{
  "n_experts": 32,
  "d_expert": 320,
  "d_shared_expert": 320,
  "routed_scale": 5.66,
  "router_logit_norm": 1.0,
  "optimizer": "muon",
  "lr": 0.00745,
  "beta1": 0.95,
  "train_tokens": 388300000
}
Below are experts of layer 6 (counted from 0) of a mixture-of-experts language model. Rows are named router (the router's row for the expert) and show model dimensions 0-191. Each number is 500 + 50 x the weight over its row's rms, rounded and kept within 0 to 999. Numbers have three digits each.
After each expert's rows: a language model's description of what the expert responds to; "gets" lists some tokens that make up at least twice as much of what it gets as of all text. This comes from a sample of Wikipedia text that the model never trained on. Tokens count by the router's weight.

# expert 9
router:491387487548534571542456507449477506530488464549402507473560565432551587430466570488446423361471528527454418540558515462498500549563610450473497567410474465522486461441510556525453461421456515483533495459531565477475502491517450493596540518487514508383505597574489527523481413504535478565465471531551605469560475559482526494520545444506461525610425513514564550517531431595517558490583563429428442520473450473481518557504496489526550514523472539558513505424506528515522538484487511509558500564518621510459477450518591527597421551525441499524588501551518486562551584395421495512
Description: Mid-sentence function words. Prepositions, conjunctions and verbs like of, by, and, was, et between noun phrases in prose, lists and headings.
gets: " of", " by", " and", " at", " from", " a"

# expert 28
router:578526486589490481523484492478528485586486445584474495500492538452575491468416538476468461536474475554519535493534519439484521543515450499559494541555570449502620513566510512529594492448446482511519409486537470560520430439580507524599544537465514527551551487435566509509530494400583486443568456478515461478509443609550521450511485501438475523503492539527524570534520483440610539472615589481429473572574451444513539608522517475536535493566493633525399572489527494531560527394408451467503462543398501552466431497544560489415541614560422489522574527506494456403498514487460480527
Description: Definite article the. The word the and other determiners, especially in sports and competition text: won the final, the main draw, the first.
gets: " the", " The", "The", "s", "'", " his"

# expert 7
router:550466456523560453560440531479413484536516478389453570551452464560495546417522544515453549473448559553461553456465480420635498535433523456450510541435493462551426499480532507484472535504580524466602525488509491548424557494473454448604498430490556481539552462592427476429504490527547577494537509488492505484456550473444458494457487571536496571499454497487508536577563423432388486522573508485484527579579547583499498435483501425528449514546413382526528393584520469520464541480532476563547476379406570584463475588543499525504512517532529468505474548504405399482507499566479475463
Description: Mid-word fragments. Word-piece fragments inside words like in-cent-ivized, unconvin-c-ed, stimulated, and common function words such as in, not, may in expository prose.
gets: " in", "c", " not", "s", "d", "t"

# expert 8
router:365456455651474586509427519450578489526485545485532515607421544498480561415538561437506506552463488517509477527535586504603471499532483480473459534533537393596457460400444501513434485514431472449550550464573547449486455486488476599483541448441590462548588529485478484545479456470541442555439550391573554442504539468576556436429510547519459547481554526539486472486494463520456473534519533507442548511496547506403525550537546447472481561518525539529448560522421515503595528485444453537591543503433536532505451568498569526473538472519432571475601471527454473577510584439468522498
Description: Time prepositions and months. Temporal words before dates in biographies: in, In, During, to in From 1998 to 2004, and month names before years.
gets: " in", " In", "In", " January", " May", " September"

# expert 10
router:489374491542536572539455502440484514517493465555405504463564562434542588437476559499443427360470531534458417541562517463502489546558610447476511571409471467532471460436506551518448459413460522476531501457532572484464514496517456500598532523489509517372496593560486524514489415507533481560476457527554595464557480552478512498522547438508472535599436509517568545511536440596522569492585565428427447516472448472484517560503485484524549515512466536563504521414500524506517541471496493525549507564513619523456475441514588528593427554530447489526587491536519477560555581399411497524
Description: Participant and name links. Connectors such as from, of, and, commas between listed teams, places or athletes (athletes from 23 countries), plus first names like Juan, Brian.
gets: ",", " and", " of", " de", " La", " from"

# expert 6
router:431413447565493509582444542444498544465514524553371497498582582532630514418467546540442501439452494486468416549503512418539463575500598528508504516415546481450460414457530535440425445449515479515572517500500497513510445471501450491521524481487566487407514577501516530531565385455504435591408473500537540476511471511461583522399578459558435534520444486559573512521479502523513565459539539394463425553494459430490496558547553446531498550490546509557518528434453495491545557494481476486498475407497643499573472473520546523458423565465475548434596494532524482518594504460447558532
Description: Initials and first names. Capital-letter initials and given names inside personal names, e.g. B. A. Robertson, Henry A., John Hunter; also first, among.
gets: " A", "A", " a", " I", "a", " C"

# expert 18
router:481486486488435485409532555493484408511577425499443438588586540499540570438534501569526492411485483518475499547519464413551515525541607561578548434464513515533403502435542599516501477433471454500515468546565568472483473489511551431513510543533458530462437506511420530452506416548497496490556487481543537454561560570398494479580525403444528517561407496566549504492467429524566554442522509522517450586449476465457470583501497458488626544460541492582523553475548523507446550509530472506525452529520565555580491403529559552483500544490488506462554395595603580523455523445514626470
Description: Table header row ends. Pipes closing header rows or following header words like Result, Score, Notes, Votes in schedule and election tables.
gets: " |", ")", " of", "·", "er", ";"

# expert 24
router:530427394558535405590475549539510565567514456511583498490448481504597478442456527551429586539473539569468509554514411472453577506482480488569518526549500469507597432455572508517538453473439382462510503382588481503389437534513503468489580492500536521621467533527466542395532478479572485581563507469546542494523523523513524489462477447506493502449566546506471521441450506548537486496534524494495599509508516493594559517441616550477600541493543582419489567497493397516380547491508540542552492540449465590443510389527532478453477513509386486511506505428466476523526525508505508537
Description: Commas and copulas. Commas after clauses and the verb is/was right after an article's subject, e.g. Kichha is a tehsil, club was founded.
gets: ",", " is", " was", " =", "),", ")"

# expert 17
router:569565448537544541398466572432604444501568472543456462627515488423478542476485556542453445525471477507537503475612517549503516538579498582537569552541565477507498458540490557446563452485487563485486462516555424462511440420480625579464514627415563483428492388493543531544478448442580553482476452512432473516552515495469570551524545555551426604593495465534472541556571489511553543420529554466422596479534497473460462507451543408407520522501443542497462548467443543546513517525548561471532446495483484470498467394499556536472542505500502497597482502545505460469506452528486532573
Description: List hyphens and dashes. Line-initial hyphens starting list items such as - Cinematography: or - Location, plus compound hyphens like three-storey, nine-month.
gets: "-", " —", " -", " York", " such", " American"

# expert 29
router:536460545546438511534517600526531481483472526498496519517536445425485522537410568515508424516471574521509533459552520550522463563507538489509583476529554441560568424430517523454513477409425526454415460442519543554569387418580500529419526410389535533479520563527474461579508550503539544572522481501538557473542493500460518447506521597590566471542552501528588442584539455510512592447474549446523517533438393477524523585491486462573500518527545606516565496537398420599522607458529563479513409456478512430418468482535509544549422532520517505565442550476541515585531540455489482512
Description: Opening quotes and brackets. Opening quotation marks and parentheses before quoted speech, titles or glosses, as in writes: "Mimram", ("hostages"), Consumed (2015 film).
gets: " (", " \"", "'", " '", "(", " "

# expert 0
router:516542484529519533472383551573495467500541552461498435495517561530459547488544552413541505554488558496544451506409590534609526499381433589533562517477451521577574537401490473508493483586528547394475591513445586492514487512544508562552462538516584582456505514545494596535562500455573444469573427582437468515532568531475484477426522562473460570374498567551450529517489499593579468413576515522458538449477536481468560486495495596482589458515500569548479567502462558492436486425468479477541548613424528489535514513485512448470475560486431492498533497412457500473487471473460511557
Description: Field separators in tables. Colons after labels in infobox-style lists and pipe cell separators in tables, such as Tackles: 17, Order: Lepidoptera, slashes in 0/1.
gets: ":", " |", " /", ";", " –", "):"